From a checkpoint of a small mixture-of-experts model trained on Wikipedia.
Size: vocabulary 16384, 80.3M parameters.
Below are experts of layer 6 (counted from 0) of a mixture-of-experts language model. Rows are named router (the router's row for the expert), gate (a neuron's input weights, with its number), up (a neuron's input weights, with its number), down (a neuron's output weights, with its number) and show model dimensions 0-111. Each number is 128 + 32 x the weight over its row's rms, rounded and kept within 0 to 255. Numbers have three digits each.
After each expert's rows: "mostly gets" lists some tokens that are sent to it at least half of the time; "comes before" lists some tokens at least twice as common just after its tokens as in all text. This comes from a sample of Wikipedia text that the model never trained on. Tokens count by the router's weight.

# expert 53
router:072123110139105126134107125114078073185158107146103136118125095102101171142127144115115151170140143118141121169118092090133073079128121136102142153122113180161073122134141100065155131131151082062155096126133110077147124154161150167139106126074158133138159068100104115150122100137135101138104117169198099184179096100177159075090109155128
gate0:172159151152116134088116138180117141100106068134091164108152131189131139166153171128130179126092190143167106132126177141102111123183094162102145173106183108198135149126112135126106077120095179145143151150191127111145122129118102114111096145076135113134178114171110025104151120148153221107133157172160111124138137197133077092146145152056
up0:141083144135140109179108224141073102155131179131122080128135113045149132135100131090166078132115099118085157127141092122101143163082122138119104152099131143113139055128154142149116180144196143112135137141105146143135151135120105114052124146166107199137100139076106184136078184129100117142146035093105139100129154085106167104108133042213
down0:106127089154107068152110159148111144125110190067206173096174114152118088100091183114161095132161084201118073140091170169154122120103130155101149158141145125108096188099123148169151119080101056178113125127052159145086075146194109178131158115162017104042122094179154083164162063087139135124131144084141141180108131129124085050089145108130
mostly gets: " January", " July", " September", " June", " October", " February"
comes before: " ", " |", ":", "-", " |\n", " /"

# expert 33
router:136106069145152117107108124149127129143104106098111167106171113100137225171100116134135134123136113113172127093142054088129123157146137131102112112208178149188136141100129025124063091121165112099171070123152109134082131139126147186161087078133185146100162084063119122118126121148084132077136140174212134123136105097186184108094109128093
gate0:100110131130131147117148164109118119163107137105142081122085133140102080158101150124113173135150096138143115140120162191146161119088088110134111137133079136160148110033123145118155142142150121146160147183108160104116116111150205092118129157107130112085151143113056133096117056170182092108092137079124053127115122111216106154125066141072
up0:105097105133081141080134154170116154126117153143152100110130134153155106102098071079103115134109131132085198077142137071120108132124141145094178148209086165131144127138165065111131135111111042138115143094152138124087112123076098171164076092144143170108094146150115136098113123164158104145144120142119136219104151115099130094120192160128
down0:088121135069143104127134133139086169181173120120129213096143101139166096104173091112128201216086103081117114131136120107204105165131177115132127140057097148173149123135125127135162112146124160176158138171089116156133120132164139113150158067144188064141117130117192110146093144116072165136140139138097142163104120113092132086092118136129
mostly gets: "----\n\n", " Men's", " Euro", " Cup", " Best", "’"
comes before: " ", " the", " a", " first", " Cup", "----\n\n"

# expert 60
router:099165130151109094113082149078152128150105124161146148216149131058132134139132110158151121165158064172156092121170091152153109092102130152109160144165137181113123114147086102168095094134138140142142128110078126123087133116139148179139102099133138109136158140129118070072197185131109085099070104129158098182158155058182122073136182113100
gate0:187091186181134176172148150125195153079109124084163093097136059129141089100137117130120104130110135061114149192147184109102158120171111174132169153110156172160125125156116135105148167101069126075114139116149167121133164124138092129106099153105223154123122130097205111107083179099177134109141141143162143106127177142127120133052146177077
up0:178095148126113184138098058107147160109130079087125127114104054196118105173168158122115190077111112123148140172135185106123149124128125224108180164104127191147156091169136137134158146105043102140124172092161110125134139136130062147094044174123156140124122114134194138141137106135186120171123161139189103120140144149091087127039147139163
down0:177127111123155134152159057133148173130122107093032112098116147149147180134125108158150120068104122130164138075095098104123146117161058131120114107075119237119125194145099160100103149145149121137084111115132068204146102108129094170111078160134133113107158115165132081107176166098157174167134154188151070171157136109124147137128118146082
mostly gets: " University", " York", " States", " California", " Japan", " London"
comes before: ",", ".", " and", "\n", ".\n\n", " of"

# expert 5
router:092089095175150137076122134137079142121118136154088166186160105082165140210129097154136114126148068117115096145137064168180091137096146120136202145154141121200102106179121106128107077172173091115113166123091116140120063104080142146221121115098104155244146074107092107147101156123126112138129111154143088152146154065153138130154085145082
gate0:162091174128113125113133113142153128087118124157131116139113109176098126153147105128191108045133094078103162076167155134125105116116116128110143120153151132120156155118135144155170064112186147076139139185151084146137099060085099063189141113101138039113179104109148130172111157137104125071094158094098179150157151092145132197142049133151
up0:141114117120115095130132141145145155143128111135120141138097117164090104220160124099149148091107098105108159118159130127135108105104115141085173081170150108075170117126149128153148090078216139127149119170138119114130095056116115060166145115090154069141181053119126121179074104128118144054088155115100201204146178136121115201138110170185
down0:143152144121146143066139115074060139126056168156142113102116093116109128133187101184119147135153085087126153120104119144110137145139165101127105117095112096086132142087106126089162078096111191145058132112160094123141171139057117065175175168150061153141126094109161111088137127142125142153169102113147112101119103163140122183195121075148
mostly gets: " released", " election", " work", " went", " death", " Championship"
comes before: " in", ",", " of", " to", " on", "."

# expert 4
router:067133142119117126088107124113099147094147088172088162194178127090160144107115144208107168145183089133126076130154112104149066148083213149100113132187115101170111113107139086180101106140099146119170147140038091150142077079178182139170085095103128124083093148110096075126099151130092062096123159117195113156155105053141163145150184141133
gate0:128082090151119162125129111121144113152127147148131130151235125148090118082105120127092172085133160089098081115147177195129124111150135196110159139196158124122130089139118120118164123116094125125072133120133117099155129150105085105088181136123136165074137183170094107175105206155126097158084075107112154142155112133130192180098127130110
up0:110123142154084142138099111142083136143112145130100099158108111118119174127132110076144160145096104119169178134143070157151106196123104118183057138046091130096113161145188135122047071126137160152145098144123106153098135061150103118128083119139129106134116084107171119072160066123157167076137143134159092091089142103136130114170149122157
down0:181095159115139071138127119125110146094128130140159123125085070085074152142162127139151165132068136156127125084158114175087121127144129194131139105118128098090128164137120075141117118103154137137168136094143074142109120087138117157125195179101162170140090118128139100112141186058093145106133063126107095082089113125161162178162103125127
mostly gets: " Award", " Votes", " Authority", " Racing", " Species", " Genus"
comes before: ":", " |", "\n", ")", ";", " of"

# expert 28
router:140107099147103096087095113135119165126139086126169132126159091080136158153118124129140166153138064158138104137114104120132123137141148154070170147204180144116123133129168081123059090121121066042177088136122075154125092152098193165140158125188155140143113152126081121090164151131103100180146124096140138192140101071161122105084090112129
gate0:142179143123134146104136122153214152100129175158095196147060150132171178128174195174131153116083116133183155129137125153078134146101122172160085163090133119111152119172175110102252148157127164132145129158149113213107144142160161147150125144168117137167102114095118113111096161150098134156117113138158193151151109161102156080137145160089
up0:082127118148163174175165160111072115101088080144174131153133105135052106152076122113172052068143137174122129130141115085123092103139116153108125067105081123138198120129175137080074157104107164157117086186170091055138110083102115125086144058130123121117119098100178118150188149106128148105160073117111086108134131139103102136173109150113
down0:113130189159101107135110130163165126095140105116162133088174096117094118106102111128151104176110098144145105043120105144127140132108170171110144150121116118156138071126154129144137109073120132158091114110110095159085149115060167121142139153161079103155159175089154171064131134063142111150118117172129140098154159099083154204131136157131
mostly gets: " .", "′", " sq", " well", "+", "&"
comes before: " ", "000", "0", "5", "8", "6"

# expert 7
router:164115123133107084110082109155132100148160042173102095121155078105114109152120108138182119168134134159153155128132093158161130162096135149142173106142161190126123089167166096117129126115117105081102085121126136116103123106139189153172135150146171104190154124134129088118156103096094096134169146163097105117166079115205116106086120135066
gate0:149129150133091100086133183187116160118143153069142161155182081087124096182118091088092129134141132183106161109090179142154116140150087169103154147079124076128138146152136121152123120158163085105056148154164140151115058122159121079086179111166082130165119136169144107116170109120131181151081197153057121141172139133194162101145140171115
up0:156066175124124147115159141173160143154131077133148148206095090232129135133120196109092080075150154148125114093151146116158112095119115115074128107120092117168117160128103162112119091122078085149097165076112188150139122148125140185120144128101109122126099099135127156122161147164161148093142127042136157123126097098143112157099140120075
down0:101048153117085142119150100094147083161157084115105158145154143162134137141104122087108158143191078098057160092166114122123141115115182086141096152092114138104172163094105120086147094114109178116103095131076154129122073143138121091171120120225184109155070142125139165134130063132140127152218113178191147111114070155150103117161135126097
mostly gets: "000", " million", "%", "500", "300", " km"
comes before: " |", "%", " |\n", " km", " m", ")"

# expert 42
router:130109117134104113126021135103106122135141096117101118236105138088107144159104115145147136165226120175129078122212118129132066119137130142084082166127164146146161088131121096155106144109173098108161120122109081089116117075183101182130113107136156103149180064104118078106116128169143076115163123135172109139170158158166145099080094112095
gate0:140125123104129123140136067085170128173107148167112146131152097128092098159200119185096118128155123122113139135126149162120109181111171146142139136143153082110119136117178161208180139114127108187147062092138139121165165132070126166134131135196143177192147140143124141093102113095102131150123121144136156158108093168147093117135188098116
up0:163061106145128063191060141125203154153110147078125122189158129188083120172204120123106154140148089110122135145131112140094165127120164173124101184090180121135101132090130133109144106132131088136177088183064227147110182129112121127151155145123208112164141137159089169170149133153078090123120108184158131139150156080178118174165091122124
down0:092117166139113093124070163145127113136095175103110083130144131130130146072128171156111084140127142111158127140162133153175091125171162143139077102168078116165106160151176097138111133137167131112108170173167095125108142130061099146104164192148138114083128159148145182103131140103130124108171152102067120152104100108158067091158163055161
mostly gets: "ova", "ara", "ić", "ani", "ya", "ura"
comes before: ",", " |", " (", "\n", "'s", " =\n\n"

# expert 13
router:116117094132153103136045163095139108110146073142135127160119165107109130133132078162139137082188116149151145114136106179140111168128176126127169098143150137207080152131127165112075092138129164125119076100100077158152082113125189172142118153120176089145107086115124098109153186126087075102095078137151075123175125121119185098073122124056
gate0:142101154161119097194067125205133114107071148121114126130074137120170165181138136094119107126162072118173111152094169112151101186115127115153116089112139130113008171178181135155099136100096120114135098087086115125152146114177138123143132171074141174148098119169181086052159154127174133126094133140116075118118132078130168155105130126122
up0:105129119082132118106087090114111111114127152082146141177138107104148111147100149131150151132107116159125190133145126128081140128086119177106153035098151117137150079123094088125194119116117154115176173111094058164142121106105107122092145139133105179119134128187138167090110182074130137121086103173155093093152104177091119186087114165100
down0:133078176127167110120117142118119114127119165109076095142104151131157168142085095128163105107122132136140127157087182161143158103094121138133120109108168127109120143106099100082135098135161176098100197147098192120134047140105088161159108190157089147132142137144132110132179181146175192172138118137138175065168122118132144108085094129113
mostly gets: "ied", "ered", "ed", "berg", " Succeeded", " worked"
comes before: ",", " (", "\n", " by", " &", "'s"

# expert 54
router:110049104153147093145102157133120114155158097160119167131141105113128121158113151148130180140144057172143071116126047095117105136191140148134172023134165110131123116128111078173112123091097120093193128120149112183108115139119129160161104122106106115143126128147142131090173143168116146132123134133169105140171143096177208086109117121093
gate0:120139131144126062051099148144139098123105087109177127060101140133085139100102156145115157129152098171155186121196117163120131142177174153131125117169137148186092125120143094128103116095223149130078152188159104092114084140136130117140153129079114135149099135116113097082105124171101113063146129070068104121147128101104181180073087206107
up0:176115157131153170181101179084141135155144142113061114145159110129160132133160135106117120155129169098131111107039127163104122133105151148074129169063111078106118151126107094090120087170107099105177131114103191142113160108095164145127086109136143156151180156137180171152096127150132100144140165161148091156139124172148087169152191066126
down0:123133081140110110106119064100145212137127110133128163160090088124056134098212096210120094139185103066107156085156106091150170160152128108114106106130083167112144093166127130130153163152135072087146168127143096146110148112167167117105113114116122147134100121116160155091089120157141179111093140119148126124146091149129089200119137143123
mostly gets: " at", " after", " during", " After", " until", " before"
comes before: " the", " ", " a", " his", " her", " an"

# expert 31
router:107107102132086105126100128164080105101156048145143173190126082102145121068112139119150133135182116131133085162165084117176140124171169151126167105157134101131120079132152105143114087169139140139129094101142086120150047091134157178135082114113133105129156076119114145054171147130095121129118139161151122173164112120114128086099134115065
gate0:092129083156107138161106117148112137094159142102117146182132147142156110073113199111161083065077069146138075117100044200119171118182113093161165141127187114115121062140134127114111177193120158134067153136120133148124094161155195093154154162147155133178125111157122146068052138134121146089116092130111159186150127129146084161116145104183
up0:139093100108076113096087125192156129128104109078117109162140128124114142114126085154127114133181203159153151203110097098155123072099127121162140126159085162139131103159121138199126154055177104130107133187180085129125036134131110112106158124129051116109167128131123151090092110143111141053188109167088109132123101147156131119133052150077
down0:141100154189162154034154117124078082134092132102114098132142097104184133106113090089134107123107128125129100134128125146098079136102146156096163087173136137075131093131106152107168155110172116088182146145072219097098165150134042176135127099138156160131093189107117109126122153091077145130154091140122082082064135060141107125126145134066
mostly gets: " politician", " father", " village", " daughter", " wife", " County"
comes before: ",", "\n", ".", " and", " of", "\n\n"

# expert 6
router:094118091186118107075077146130116135124157077112149169107138097076170091115089153127127148132209132157133116184164084116143059170109196161127109114128142137124150109133197138135119148059138127078196146148115121085086147101175163196134086154169138118139141084117162097138155117105093084063046191120188128167171090060222161099131148126121
gate0:130112114168099114097148066089171106126159095111134074162108101138101156112092138135139128133144138142147086145110106124091130151164124171132132110067097123180131120104128082076079158112141120072092106082112123099120140089120123130086053042181142126120130077107104113164139166144113139096099121067148087145157106102097144123144103104142
up0:125119020111129154154088130158112123132073158133126170093130124125123129071094108126180090148154125065119153164098129139149112084109085187135046099168113168080153083140103099156111169110109104193135136150120115118186163069110156133131093145089116135151122143096144130057101128109119123158135099107171138093193119151094152122146160190135
down0:048075143153153131088141119160166076129102121172110104137078116107146095140148108100144102097135158139114119137128167159088091164200211137081179160134130086103126207118089192153155116140131122109165151174111181126095122110077136138143158181109121124149146129133129109133174135139083138155138060160137141106131168161122157109080125110118
mostly gets: " from", " of", " by", " including", " using", " through"
comes before: " the", " a", " his", " United", " New", " its"